Experts of a small language model: 1 pick a token, 6772 steps.
Below are experts of layer 7 (counted from 0) of a mixture-of-experts language model. Rows are named router (the router's row for the expert), down (a neuron's output weights, with its number) and show model dimensions 0-127. Each number is 128 + 32 x the weight over its row's rms, rounded and kept within 0 to 255.
After each expert's rows: a language model's description of what the expert responds to; "raises" lists some tokens whose logits its average output raises strongly, later layers aside. This comes from a sample of Wikipedia text that the model never trained on.

# expert 30
router [164 116 141 137  84 129  79 151 176  74  57 166 130 135 111 111 131 187 144 138 154 125 114  76  61 105 120 138 105 126 127 132 184 138  57 158 138  93 115 125 156 121 141 125 157 201 147 154 107 103 203 140  99 117 113 146 151 134  76 120 159  69 134 206 157  78 107 151 142 109 132 161 142 154  99  86 146 153 167 103 132 126 177 136 146  75 110 175 141 151  90 115 126 103 107 109 144  94 151 135 114 187  82  62  64 157 130  86 132 105 141 167 129 134 129 133 150 204 149 144  72 146 134 104 161 130 128 107]
down0 [100 116 103 169 156 111  89 177 128 146  97 146 157 126  98 177 202 107 117 187 173 159 182 111 102 177  99  93  54 164 106 100 166 125 189 146 130 143 133  83 132 102 143 123  98 133 161 106 148 102 134 204 165 131 141 106 124 143 129  75  97 150 123  88 110 122  86  93 115 132  60 160 134 103 167 125 131 138 112 148 160 149 128 160 180 106 109  74 187 146 128  81 125 137 113 151 119 171  79  54 121 141 133 135 104 135 106  80 117 127 118 117  85 129 181  93 142 138 186 111  95 125 198 158 117 148  89  89]
down1 [ 92 163 134 135 140 135 161 163 168  77 118 119 136 158 137 136 162 123 151 190 107 197 160 135 138 168 115 128 128 123 164 166 155 129  90 150 151 148  40 140 125  93 126 117 109 129 104 106  94 179  87 153 157 110 123  92 137 174 160 107  58 108 137 118 165 136 133  91 103 144  83 160 123  90  61 180 186 141 161 142 147 147  95 137 110 137 196  85 131 126 166 122 102 122 160 125  88 109 121  62  84 136  92 167 167 108  56 135  94 157 129 153 185 149 110 102 136  88 155 115 160 157 123  65 133  91 103  68]
down2 [111 187 148 126  73 110 142 160 135 158  82  82 100  98 161 101 162 125  78  64  93  87 111 128 155 159 114 132 171 102 148 118 164  85 197 182 100 101 142 191 157 132 123 123 162 155 126  87 145 144 100 138 152 113 144 103 104 165 137 114 104  92 185 123 123 158 195 135 151 148 119  81  87 107 136 162 100 110 133 151 126 131 139 126 100 116 162 154 133 144 119 142 165 151 134  61 147 152 144  96  41 128 143 136 176 103 109 180 126 129  98 116  87  95 208 118 100 138 142  88 147 104 101 155 189  67  66 128]
down3 [135 141 194 100 210 162  82 111 115 182 144 169  86  87 123 152 152 114  88 153 115 130 165 143 126 121 122 130 128 161 139  70  95 114 142  78 112 113 110  59 130 130 145 144  89 186 161 156 110 170 110  71 118 114 159 202 162 113  96 147  74 167  82 113 146 147 165 114  98  81  83 106 101 122 156 110 121 134 139 106 148 125 113  99  80 207 142 123 109 147 133 122 164 101 134 121 135  95 141 174 109 112 170 140 124 117  90 176 153 181 171 167 128 131  89  81  75  81 190 132 146 161 107 158 118  83 110 121]
down4 [129 233  88  34 113  78 190 165 114 195 112 136 106 166 138  88  96 118 131 113 154  99 119 106  96 108 168 150  99 161  65 144 154  90 108 143 109 119  80  71 165 151 124 174 155 121 109 146  99  84 106 119 110 155 101 146 136 138  76 175  83 142 160 147 145 105 145 125  73 166 171 142  61 132 124 108 119 158 116 145 151 114 106 125  85 124 169  98 128 114 149 156 153 102 126  75 193 140 170 133 143 129 155 145 140 102 143  97 156 140 113 135  87 142 138 128 202 116 134 151 119 123 107 146 123 184 165  83]
down5 [138 146 121 111 141 116 126 120 128 154 138 133  60 114 171 152 165 138 112  84 132 182 158 114 168  85 141 177 154 132 140 161 142 159 151 118 131 208 117  89  71  75 112 106 116 172 145 111 135 112 133 196 139 116 110  58 129  76 159 131 112 103  89 147 126  99 148  54 120 167 109 133 119 164 174 166 120 126  82 104 163 159 152 170 138  72 117 143 114 115 149 184 108 132 161 170 128 135 162  79  81 104 112 112 108  85 187 148  91 106  82 138 119 159 181 104 152 102 133 165 179  77 141 167  78  90 135  69]
It responds to: Short vowel-consonant pieces inside longer common words, just after a prefix, such as or in incorrect, el in accelerated, is in partisans.
raises: "é", "ig", "ec"

# expert 14
router [146 122 155 104  84  92 125 157 174 154  97 127 109 167 103  92 143 210  84 169 201 155 164 121 149 115 123 132  82 111 150 122 169  91  93 134 112  92 143 116 211 123 142 119 166 140 138 125 104 109 164 113  99 149 113 133 157 125  70 131  95 110 110 134 141 121 134 106 152  58 168 132 145 141  72  82 150 100 139 148 124 145 228 102 129 186 141 124 153 144 179 122 104 126 106 130 167  91 150 112 163 138 153  88 152 163 110  81 111 164 155  93 101 149 137  60 174 111 135  75 122 179 124 110  47 112 120 101]
down1 [113 120 125  76  87 135  88 150  86  98 195 132 102  92  90 148 119 135 214 128 126 169 149 120 114 166  86  64 153 173 127 138  90 156 149 141  75  78 113 164  89 111 141  77 158 126 135 195 130  76 135 102 132 129 118 110 121 126  87 140  90 125 119 140 169  59 178 161 170 178  95 118 123 141  77 185 126 151 145 130 147 172 116 172  99 146 137  94 105 160  91 140 102 130 115 172 142 132  85 179 103 178  95 127 102 112 142 180 109 134 160 126 118 124 164 143 106 151 153 131 144 170  89 134  95 187  53 116]
down2 [ 94 152 146 148 178 120 129 124 148 162 110  16 106 132 121  94 170 124 132 143 128 135 130 116  94  59 126 142 174 144 122  81 154 170 141 126 101 128  99 138 117 145 143  70 108 143 135  65 133 129 163 160 165 114 117  69  69 110 123  86 175 160 135 160 135  95 116 167 164 132 170 125 117 183 120 141  72 102 151 169 121 130 162 125 122 125 105 201 115 129 112 149 128 136  98 154 165 141 188 132 185 170 122  91  90 101 140  69 124 108 127 188 113 197 151 154 105 109 190  97 117 135  90  78  77 131  89 139]
down3 [149 123 152 209  90 140 112 143 132 170 137  88 108 145 132 109 113 151 161 123 103 123 103 139 101 174 106  93 153 185 128 171 161 151 144 143 163 148 124 125  60  97 139 120 112 106  95 124 178 125 104 169 131  94 156  97 134 146 140 132  78 135 154 133 108  94 120 128 148 125 116 172 122 167 138 127 111 108 163 125 119 116 163 161  98  74  84 117  79 119 103 194 117 134 137  55  91 147  75 149 168 116 140 107 147 164 199  37 138 161 130 108 162 115 150 221  98 173  24 133 114  97 126 100 107 101 115 127]
down4 [172 171 101 166 149 167 158  96 107 105  94 170 155 149  64 119 104 148 134 158 156 136  99 123 133 110 150  57 178 113 142 125 102 129 129 126 164  62 154 136 144 144 139 154 119 120 112 166  74 137 115 115 133 230 137 157 175 118 203 167 183  44  96 128 144 162 158  69 166 133 127  90 143 147 115 164  71 158 122 107 101  97 188 111 127 126 111 124 137 131 132  97 113  73 164 131  78  84 128 129 177 147 114 128 115 135  89 130 118 107 112 193  94 118 125 139 138  85 152 101  82 158  88  85  92 150 126 141]
down5 [160 108 100 152 141 140 209 157 125 122  61 155 153  60 123 136 143 130  91 111 128 134 119  77 143 113  97 193 128 141  63  73 129  92  99 110 145 137 123 203 173 131 195 176  92 125 157  96 158 141 100 134 147 139 121 144 154 187  90  94 115 145 182  82 151 125  74 101  77 157  91 118 112 156 117 187 145 130  83 117 171 153 112 128 111  86 112 143 133  87  90 162 131 154  94  90 118 178 163 128  96 107  93 134 145 117 170 120 151 129  85  95 121 196 114  99 140 115 189  83 142 110 122 175 106 125 157 140]
down6 [125 125 103 125 144 116 177 120 133 144 190 140 105 107  92  85 138 152 139 181  90 181 125 143 148 171 114 136  88 100 124 132  98 127 106  64 145 115  96  98 130 126  94 135 173 160  85 115 127 164  85  75 111  77  95 175 183 109  93 135 105 127 141 172 101 130 114 185 166 172  87 159 136 166 141 177  79 120  82 110 153  80 131 140 194  95 104  96 168 168  91 110 156 160 142 163 125  94 215 151 142 146 126  61  93  73 140 154  98  89 117 121 105 123 192  95 145 151 114 110 114 113 125 146 170  76 116 155]
It responds to: Word-start pieces with l or on, such as Mon in Montenegro and monarchy, pl in plain, Del, Hol, Mal, Pal.
raises: "ta", "astic", "aster", "mer", "ument", "so"

# expert 28
router [167 101 131 141 110 133 103 209 141 103 119 114  89 128  49  73 109 162 153 144 152 196 111 122 159 155 150 158  91  73 130 156 150 134 120 153 111  15 134 128 131 107 177 149 136 152 131 129 179 121 131 104  97 160 135 124 172 112  70 138 120 126 121 131 138 107 119 117 116 157 134 161 107  94  96 156 193  94 121 134 114 153 136  97 184 125 129 115 101 189 143 190 122 121 104  35 146 101 145 146 123 107 179 114 101 148 155 144 148 139 200 100 114 149 183  55 121 156 146 118  96 164  86 143 114 112 129 150]
down0 [153 104  50 137 161  93 109 158 125 195 111 156 137 161  80  84 126 131 207 116 138  94 136 143 106 159 112  96 139 130 129 142 118 171 173 161 125 121 114 120  96 102 146  92 165 101 104 119  95 183 105 128 117 120 155 103 131 128  87 140 120 141 131  85 143 137 235  61 125 105  80 135 182 148  98  91 137 144 180 157 139 170 161 129 163 148  89  90 169 120 121 129 143 102 120 101 124  76 108 105 138  93 114 139 137 154 171 124  93  84 183 130 183  79 174 136 123  44  79 133 146 118 127  79 164 135 144 166]
down1 [165 142 119 126 153 174 115 175 119 146  80 103  98  75  78 136 141 125 100  98 157 134 153 142 190  43 114 123 144 114 130  97 148 113 100 137  69  53 105 169 101 125 127 144 130 135 182 170 133 106 151 134 106 152 169 189 135 108  42 108 123 111 135 174 154 140 127 137 147 148 144 161 116 146 156 127 120 135 195 147 132 174  86 126 146 160  85 129 111 125  93 100 131 148  88  68 102 106 119 135 119 120 179 104 149 163 162 180 169  89 144 199  85  44 148  69 133 154  92 152 123 139 121 122 108 172 151 116]
down2 [139  91 131  99 144 118  70  25 100 102 127 128 140 142 142 172 115 126 114 117 125 123 138 164 147 158 133 177 146  71 125 142 100 152 140 155 101  64 151 100 138 102 194 107 158 125 144  68 136 131  42 121 153 145 144 115 120 132 165  93  93 175 126  80 182 144  87  97 114 148 145 157 161 135 116 125 154 152 136 129 163 153 160 177 188 115  80  83 145 163  92 150 146 181 163 109 165 157  61  82 115 156  82 119 118  82 111 103  48 116 111 111 134 138 148 104 127  91 159 132 185 161 162 115 133 117  99  93]
down3 [189 150 142  63 144  50 167 124  95 146 113 130  83 115 157 137  83 114 177 156 155 174 111 136 152 125 148 130  90 135 127 133 141  77 139 138 140 117 120 173 108 195 148  75  81 141  93 145 112  91 124 124  77 153  99 123 173 107  98 132 124  99 115 137  60 126 100 140 140 181  94 150 116  93 158  95 123 162 157 123 140 106 107  87 196 100 148 105  86 120 142 117 123 132 218 177 102  83 192 121 149 130 121 125 132 134 120 172 112 105 132 182 103 146 146 124 122  87 100 119 169  84 225 147 162 108 139  89]
down4 [112 152 130 124 128  93 105 115 101  99 121 173 128 178 140 178 118  91 158 122 132 108  86  93 142 136 137 163 131 129 110 155  43 116  71 158 101  97 125 126 173 118  72 172 122 103  93 115 140 123 160 162 136 130 117 105 115 118 151 187 101 191 155 138 129 132 142 178 207 107 166 131  93 133 115 134 127  88 131 125  43  99 114 112 158 159  63 122 139 159 124 166 180 157  83 137 128 127 112 121 105 162 138 154 111  92 209  93 139 123 163  90 189 132 149 113  52 164  63 100 115 144 126 140 130  78  76 173]
down5 [128 124 123 100 116 104  52 149 156 208 145 118  69 128 146 178 123 104 137 126 111 124  96 117 185 122 152 136  84 127 153 180 179 146 104 127 141 146 111 146 112 138 147 142  71 123 109 155 135 197  85 126 130 207 141 111 183 120 109 141 126  98 119 159 107  84 127 103 141 105  67 153 158 110 171  63 175 223 148 152  94 131 139  97 144 171 159 163 118 140  86 142 137 118  87 136 128  96 131 169 121 139 112  94  36  91 146 135 130 170 160 122 138 148 148 127 126  97 130 164  82  92 115 102 117  85 152  67]
It responds to: Apostrophe-comma and space after goal minutes in football match summaries, as in 27', and non-ASCII bytes of accented or Indic letters, like š, ł.
raises: "85", "8", "7", "76", "84", "49"

# expert 17
router [125 130 145 191  77  91  88 170 177 191  91 136 103 115 108 110 111 190 138 159 151 127 164 125 160 131 128 105 125 119 164 118 145 140  80 129  87  31 118  54 164 173  87 159 159 159  78 120 178 153 135  97  93 168 120 118 178  60  83 136 122 129 144 150 156 105 115 100 134  99 173 170  98 118  88 100 143 166 113 100 160 118 188  87 133 160  81 124 154 168 130 117 144 140 144 103 140 126 145 127 116 146 163 141 128 132 149  36 164 159 110 140 106 127 170 124 162 158 133  83 105 120  71 177 110 120 141 129]
down1 [182 128 134 146 122  70  84 115 138 162 156  96  93 126 133 135 163  59 150 148 150  82 199 121  83 112 150 193  97 140 131 123 128 174  97 151 153 132 125 158 117  85 156  86  65 202 128 116 151 119 103  99  54 145 138 151 147  91 167 123 164 142 110 159 132 157 108 184 201 108 137  96 106 144 137 128 106 146 115 153 160  67 143 114 156 132  76 227 125 150 149 101 101 151 115  72 125 135 162 131 160 125 102 126 138 122  85 113  94 161  86 109 138 152 127 130  94 105  81 121 113 132 128  57 181 128 156 127]
down2 [117 146 112 135  99 118  96  81  58  99  71 143  81 142 127 187 169 176  82 103  85 161 186 111  71  70 137 110 100 209 105 165 201  98 101 157 147 112  98 106 117 127  91 152 118 168 128 108 133 121 105 110 150 153 119 173 127 129 211 154 147 139 103 130 178 163  99 103 134  70 140 133 144  90 120 160 110 148 132 139 129 127 170 138  86 142 122 190 138 163 165 160  82 119 129 132  92 195 126 128 111 112 172  84 118 155 135 139 168 154 113 113  88 128 142  85 167 139  71 119  93 137 161  96 109 100 169 116]
down3 [151 152 167  97  87 128 105 170 102  91 120 119 156 183 129 187 130 168 156 120  58 129 100  99 142 131 174 190 158 134  79 122  74 160 148 108 147 160 109 175 132  66  90  89 186 117  97 176 114 121 129  91 146 105  83 171  99 161 200  97 118 118 189 111 177 137  67 120  89 131 108 149 163  85 112 104 161  94 152 150 158 127 126 120 157 114 141 100  89 105  95 133 166 159  55 125 110 124 113 138 139  74 115 135  85 152  94 142 184 173 145  97 136 138 163 122 123 108  99  73 169 164 167 146 139 128 135 111]
down4 [193 149 160  96 137 135 135 123 149 140 129 100 167 169 147 151 137 121 134 171  60 152 151 172 133 116 121 153 154 101 156 160 143 118 151 165 139 169 130 102 124 104 140 130 119  73  72 123 136 103 150 135 177 103 113 129 113 150 180 118  57  85 166 118 158 134 127 170 161 129 110 116  34 165 112 151 105 158 165 121  93  83 119  69 109 137 185 160 102 157  99  95 117 119  83 100  98 137 142 152 169 109 169  71  66 140 122  98  99 132 150 157  58  97 157 166  58 120  87 101 163 154 153 145 123 143 178  70]
down5 [161 188 146 145  96 180 124 135 117  61 133 139 136 142 110 105 217  93 190  96 117 139 136 139 106 132  94  77 111  65 176 168 165 151  86 120 106 147 167 179 133 178 164 131 118  79 140 182 117 145 126 134 151 118 165 125  60 158 205 109 166 176 113 103 117 159 156 134 122 108 166  95 119 175 113 102  77  95  46 126 125 159 101 144 144 106 138 142 149  88 119 150 143 131 107 110 176 135 141  76 117 144 124 133  80 122  97 144 137  62 154 141 145 150 156 137 134  83  78 139 127 126  81  71 124 104 131 115]
down6 [101 160 130 167 126 184 120 105 162 148 194  86 138 124 133 129 136 129 128 131 127 117 119  97 161  88 120  80 133  97 178  79 120 124 146 159 131 101 122 121 137 129 134 135 166 119 162 117 158 145 162  87 119  47 138 136 133 143  58 146 161 101 162 177 157  75 131 111 108 201 156  79 152 152  60  78  95 149 103 165 126 157 121 135 148 126 134  93  91 140 121 103  59 121 103 124 166  51  75 121 186 127 131 188 157  78 108 121 131 154  62 129 162 158 101  73 131 150 144 149  64 129 145  99  95 146 115 178]
It responds to: Opening pieces of longer words after a space, like co, Col, Pr, se, vol, symp, Fre, chap, as in Colors, Preston, volcanic.
raises: "a", "as", "a.", "e"

# expert 31
router [144 110 165 180  67 107 134 150 125 137  72 119 146 149  66 101  98 215 126 102 173 113 170  66 116 197 141 153 107  67 123 151 192 118 103 146 119  84  86 116 184 146 137 183 137 158 143 113 117 100 105  94 115 137 108 135 157  76 137 140 122  85 140 181 206 118 161 134 151 121  49 154  97 121  89 127 159 149 111 132 153 160 188 146 130 173 105  74 100 133 132 137 131 153 118  92 144 111 153 150 119 109 135 147  94 143 117 118 115 152 132  66 102 162 161 144 108 147  87 100  91 133  97 155 141  62 154 116]
down23 [136 134  97 131 107 106  95 170 151  90 183 141  87  88 134  57 113 127  74 209 148 155 126 187  85 138 146 129 115 109  89 166 132 120 122 100  80 171 159  61 138 138 105 118  85 102 140 117 181  86  96 120 134 165  76 105 124 146 129  55 149 121 129 155 178  93 115 144 134 124 100 127 136 136 151  51 146  76 186  97 136 108 119 136 160 113 129 141 163 164 156 189 155  89 159 143 173 126 167 127 171 146  89 125 177 136 138 129 155 158 170  95 142  60 150  84 141 143 172 114 142 109 130 108 170 130  99  81]
down24 [ 84  79 142 139 167  57 145  50 134 125 136 148  98 113 167 165 131 122  90 139 151 195 194 140 134 109  97 167  86  82 107  95 187 112 136 130 116 150 156 137 106 182  96 112 124 141 133 151 165 121 149 140 158 111  76 150 140 120  62  87 129  98 145 105 174  52 154  85 159 113 175 140 114 170 121 171 126  85 152  84 137 151  90 145 109 172 145 140 125 139 123 112 140 169 144 132 125 144  84  68 153 127 136 117 160 160  83 181 106 108  78  66 114 193 112 154 155 135 168  74 147 107 126  86 110 125 144 145]
down25 [149 124  62 128 104 131 141 156 135 144  74 197 123 120 112 187 148 185 215 128 158 108 104 110 131 186  88  80 177 127 137 162 127 132 146 159 150 122 131 133 172 118 159 161 143  67 155 119 126  76 146 131  91 184 133 111 129 132 143 178 158 120 187  99 107 118 124 114 164 130 120  91 145 123 185 182 132  64 123 108 168  70 134 176  35 104 136 138 138 142  95 126 118 156 142 126 140  93 159 160 155 166 137 129  92 121 123  95 100 113  69 132 119  87 116  92  62 146  97  90 129 150  95 127 113  90 170 108]
down26 [131 107 170 142 119 123 104  35 130 148 141 246 186 121 131 159 144 121 163  25 168  82 120 122 147 126 122 132 144 118 161  66 145 131 151 107 146 146 130  82 115 128  88 110 105 105 168 120 166 123 175 105 184  64 110 114 146 132 170 151 140 120 121  83  90 139 162  93 153 101  83  96 111  94 135 146 100 136 136 105 123 103 129 138 125 129 146 150 145 170 149 171 130 158 123 143 146 156  95 145  83 131 120 149 133 146 120 107  61 111  76  90 158 209 125 203 106 161  92 112 139 126 122 136 141  81  98 133]
down27 [105 130 176 151 111 154 111 133 173 159 108 223 117  81 143 209 102  85 154 162 127 124 127 198 118  99 106 115  93 187 179 122 120 167 167 161 112 107 141 111 122 129  83 143 122 153 141 167 111  86 144 138 112 150 127 158 147 114  55  77 159 150  74 106 123 132 167 107 124 119 145 117  55 116 150  98 185  97 118 117 131  95 125  48 182 135 132 149 180 134 147  99 118 138 104 105 116 128 121  73 122  84 142  77 143 157  67 145 130 145 121 103 191 148 106 125 136 141  94 165 125 160 147  72 159 138 127  82]
down28 [124  99 101 160 133  98  85 105 133 111 121 176 112 131 136 104 119 123 124  84 163 102 140  68 107 105  61 112 108 142 200 162 179 127  88 136  82  66 137 183 140 124 156 100 152 116 111 125 170 165 164 115 143 133 161 147 151  75  46 133  94  84 143 147 138  67 120 131 181 155 130 161 142 117 116  92 110 171 118 142 158 136 127 145 156 142 143 142 148 177 158 172 118  87 132 130 143 187 144 122  48 125  98  91 157 134  88 156 119  65 151 120 105 193 129 198 187 135 130 113 150 179 106 132 128  93  73 105]
It responds to: Line breaks ending list items, table rows, headings and sentences, often before a dash or pipe, as in infobox fields and appearance lists.
raises: "- P", "- V", "- S", "- Ch", "| M", "| "

# expert 10
router [152 147 139  91  83 133 148 118 128 133  85 128 100 104  91 117  89 219  90 179 181  96 111 116 161 102 143 185  95 129 126 138 189 120 108 160 118  54 143  93 160 177 117 194 168 156 158 151  84 109 138  84  81 129 106 153 119  63 111 105 152  79 160 184 158  92 131 114 118  67  96 138 117 116 136 114 165 122 147 146 133 155 149  83  86 100 131 145 167 130 132 125  91 152 134  95 197 132 150  79  85 178 124 108 164 114 123 101 136 112 174  82 134 148 167  84 167 190 161 132 106 131 147 133 116 103 103 113]
down0 [155  82 113 153  99  94 105 122 143 107 126  71 102 155 127 122 130 127 132 120 116 140 182 100 164 165  95 161 130  99  96 152  88 141 104 115 167 146 101 146 133 139 144 135 159 106 187 112 119 160 177 156 154 106 149 142  99 157 136 143 204 138  74 172  98 128 109 152 141 109 183  93  80 112 100 148 135 118 180 152 140  92  48 112 118  72 114 109  78 142 153 103 188 149 143 203 109 120 116 113 174 111 134 184 136 145 167 139 115 144 120 164 113  83 165 166  86  63  71 123  59  95  75 144 121  81 174 158]
down1 [122 132 107  83 118 102 167 112  92 111 113 154  92 119 177 109  93 165 145 127  96 109 158 113 127 169 117 141 103 169 110 178 127  90  92 199  99  83 201 123 166 151 110 131 136  79 183  95  96 175 108 146 128 160  84 138 139 148 146 166 101 148  88 139 110 106 168 132 125 145 204 108  54 141 145 101 128 121 150 115 130 174  50 103 128 131 152 126  98  99  67 148 127 164 205 132 107 158 142 109 152 125 131 138 184  84 135 192 153  87  81 116 156 105 174 113 122 151 145 158 131 103 148 101 105  57 159 101]
down2 [147  87 136 117 141 112 153 163 131 194 142 170 136 140 109  89 105 152 172 131  86 109 100 182 114 100 144 117  78 128 163 120  67 174 215 172 125  60 139 196 124 103  81 100 122 162 158 123 127  95 110  85 150 185 114 146 176 133  93  97 129 182 173 102  77 155 104 148 125 151 180 136 154 120  95 101 145 134  98 147  77 174 129 122 101 207  91  85  80 126 156 104 119 139 142 119 106 101 121 120 105 186 108 143 137  74 149 129 150  76 146 187 107 125 101  88 124 154 136 102 117 104  92 157 130 114 105 100]
down3 [161 139  97 111  93 119 155  95 150  84 110  95 137 155 182  88 121 130 221 151  94  55 152 199 107 121 129 147 116 147 141 138 115 112 142 126 179 137  96 142  97 112 199 130 152  82 100 132 139  88  96 187 121 124 162  79 145 135  83  75  65 157 101 131  74  66  92 117 134 177  94 165 143 140 191 164 104  93 136 106 132 135 140 186 150 152 148  84  89 137 158 109 105  81 159  72 140 178 119 161 151  73 119 144 159 131 144 142 100 108 141 169 103 135 132 167 141 144 137  96 146  90 124 107 105 139 169 136]
down4 [101 166 157  88 120 116 155 178 107 125 152 122 137  77 146 140  86 173 172 141 182 123 132  98 184 116 138 153 113  83 132 125 147  89  81 143  96 114  94 131 151 175  79 145 126 110 115 132  88  72  84 115  92 189 150 178  93  97 116 168 131 175  99 147 105 145 129 156 141  36  92 146  94  78 149 160 121 139 113 123 152 138 135 191 122 126 140 161 144 131 105 113 145  64 131  87 121 137 147  93 142 103 128 165 169  79 122 142 164 103 125 152 127 112 128 181 121 139 193  85 153 175 138  71 158 189  86  57]
down5 [119 167  91 111 151 140 138 179  82  94  94  62 119  99 161  79 146 137 136 160 115 138 161 175 108 137  87 159 161  92  94 183 123 109 103 128 129 154 141  98  56 168 152 140  95  86 137 157 108 138  81 154  81 152 100 160 172 139 160 148 127  92 121 101 135 114 154 135  81 122 109 137 127  90 179 107 167 121 139 165 122 123  82 163 103 100 160  71  84 153  89 172 209 133 141 134 109 167 112 140 110 153 117 128 147 126  94 115 152 144 127 100 144 160 139 127  56 193 237 162 112 114 128  81  80 128 145 137]
It responds to: Syllables ending in ar or or, inside words or starting names, such as J-ar-vis, qu-ar-antine, Bar, Kar, Gar, Nor.
raises: "burg", "ç", "gan", "ous", "son", "z"

# expert 18
router [188 125 155 131  92 142 109 129 167  80  85  73 145 150 103 133 121 157 135 149 171 172 129  72 136  88 157 119 101 123 118 158 212 138  68 165 127  35  82 142 120 125 112 163 122 118 172 172  89 120 131 131 116 192 107  98 130  93 119 111 180  94 167 159 167 126 124 141 137 148 117 130 140  94  70 111 170  58 115 128 122 153 156 142 136 135 154 147  86 122 132 221 160 143 134  92 139 135 175 129  95 138 106 120 110 129  98  77 103 153 158 117 101 151 149  62 160 130 153  87  98 129 129 132  75 158 123  64]
down0 [196 138 144 117 169  94 150 115 159 162 109 124 176  76  62 123 135 157 153 136 139 121 114 147 114 128  81 126 147 141 139 117 133 106 161 138 110  89 121 168 148 158  75 153  57  74 123  97 148 150  78 173 102 149 124  38 118 121 119 115 196 102 148  97 128 144 104 141 143 117 158 109 199 142  91 105 164 177  87 135 113  80 178 189  81  70 100 142 100 135 155 168 102 201  99  89 118 117 118 131 150 142 104 178 134 109 128 115 150 141 148 187 166 100 137 121 114 133 157 147 150 101 136  59 141  83  88 128]
down1 [169 166 128  69 107 153 102 100 110 109 137  98 128 150 118 137 126 112 121 117  90 139 119 144 111 104 164  79 134  70 194 200 123 158 141 147  84 138 121 177 150 103 140 179 136 138 112  96  96 112 123 133 166 145 166 113 129  80  99 148 141 118 105 120 146 106 141 143  99 140 106 105 177 106 167 149  94 100 105 120 127 152 106 167  81 182 122 189 103 152 161 103 156 125 109 176 191 112 110 158 145 233 115 123  56 135 115 154 131 130 121  81 143 109  53 134 134 130  67 150 145 103  35 146 118 193  98 143]
down2 [116 109 142 102  90 116  88 134  72  82 143 140 138 203 138 126 169 117 180 121  94 139 143 143 155 119 137 111 134 158  49  75 115 115  75 102 171 148 119 136 158 159  90 114 118 110  87 174 104 106 102  91 135 202 121 145 166 148  86 128 163 154 131 180 130 153  73 122 169 122 183 176 147 166  99 187  82  75  84  93 105 160 177  94 108 142 118 142  89 128 142 126  95 137  90 120 121  65 131 139 114  90 213 118  82  99 172 112 112 149 178 156 125 119 135 140 165  94 128 137 142 127  65 140 147 149 154 125]
down3 [206 119 185  76 131 185 116 139 120 125 182 150 133 126 111  98 142 128 118  86 110 176 121 199 135 158 145 140  75 133  92 118 178  86 138  94  83  82 155 107 143 127  74 127 120  83  87 179  98 111  94 129 178 208 125 123 125 123 134 168 111 180 152 168 143 143  96 137 116 125 188 112 105 113 145 122 118 116 145  64 148 127 198 153 129 119 103 116 121 131 152  97 172  91  86 119  77 125 116 155 176 153 172 145 153 121 117 118 119 158 108  92 106 107 135  71 126 158  83 111 156 179 114 115 137  85 113  46]
down4 [108 171 168  97 204 142 129 158 140 149  96 111 151 140 157 104 117 152 135 125 179 148 169 200 146  61 179 113  91 162 126 140 148 105 106 159 101  58  94  88 111  67 130 134 149  94 134  97 121 120  48  98  61 125 126 109  98 114  64 105 134 130 133 134 124 134 179 177  98 136 183 130 153 113  96 107 100 200 107 158 110 151 139 176 132  96 158 184  95 151 133 106  82 165 104 144 119 170 155 100 118 129 134 114 111 140 116 121 117 201 110 120 100  94 169 158 152 129 114 153  86  96 127 167  93 163  99 172]
down5 [187 129 180 108 177 197 183 119 115 141  89 164  83 161 103 119 111 137  81 158 149  66  99 115 134 194  81 162 137 145 140 123 131 134 135 114 113 124 132 129  79  94 146 150 118 136 115 145 129 105 134  99 157 150 150 174  98  93 135  94 143 184  71  52 109 106  74 135  90 100 164  67 134 163 104 127 172 156 129 118  73 146 126 127 144  88 118 163 127  95 113 133 143  90 114 147 146 108 175 155 129 169 198 118 164 115  82  81 105 144 156 137 163 124 133 122 194 180 126 125 181 120 109 181  80 140 111  77]
It responds to: Romanized Chinese, Korean and Japanese name syllables and raw CJK character bytes, such as ung in Yung-Ning, un in Shunyu.
raises: "th", "ft", "ry"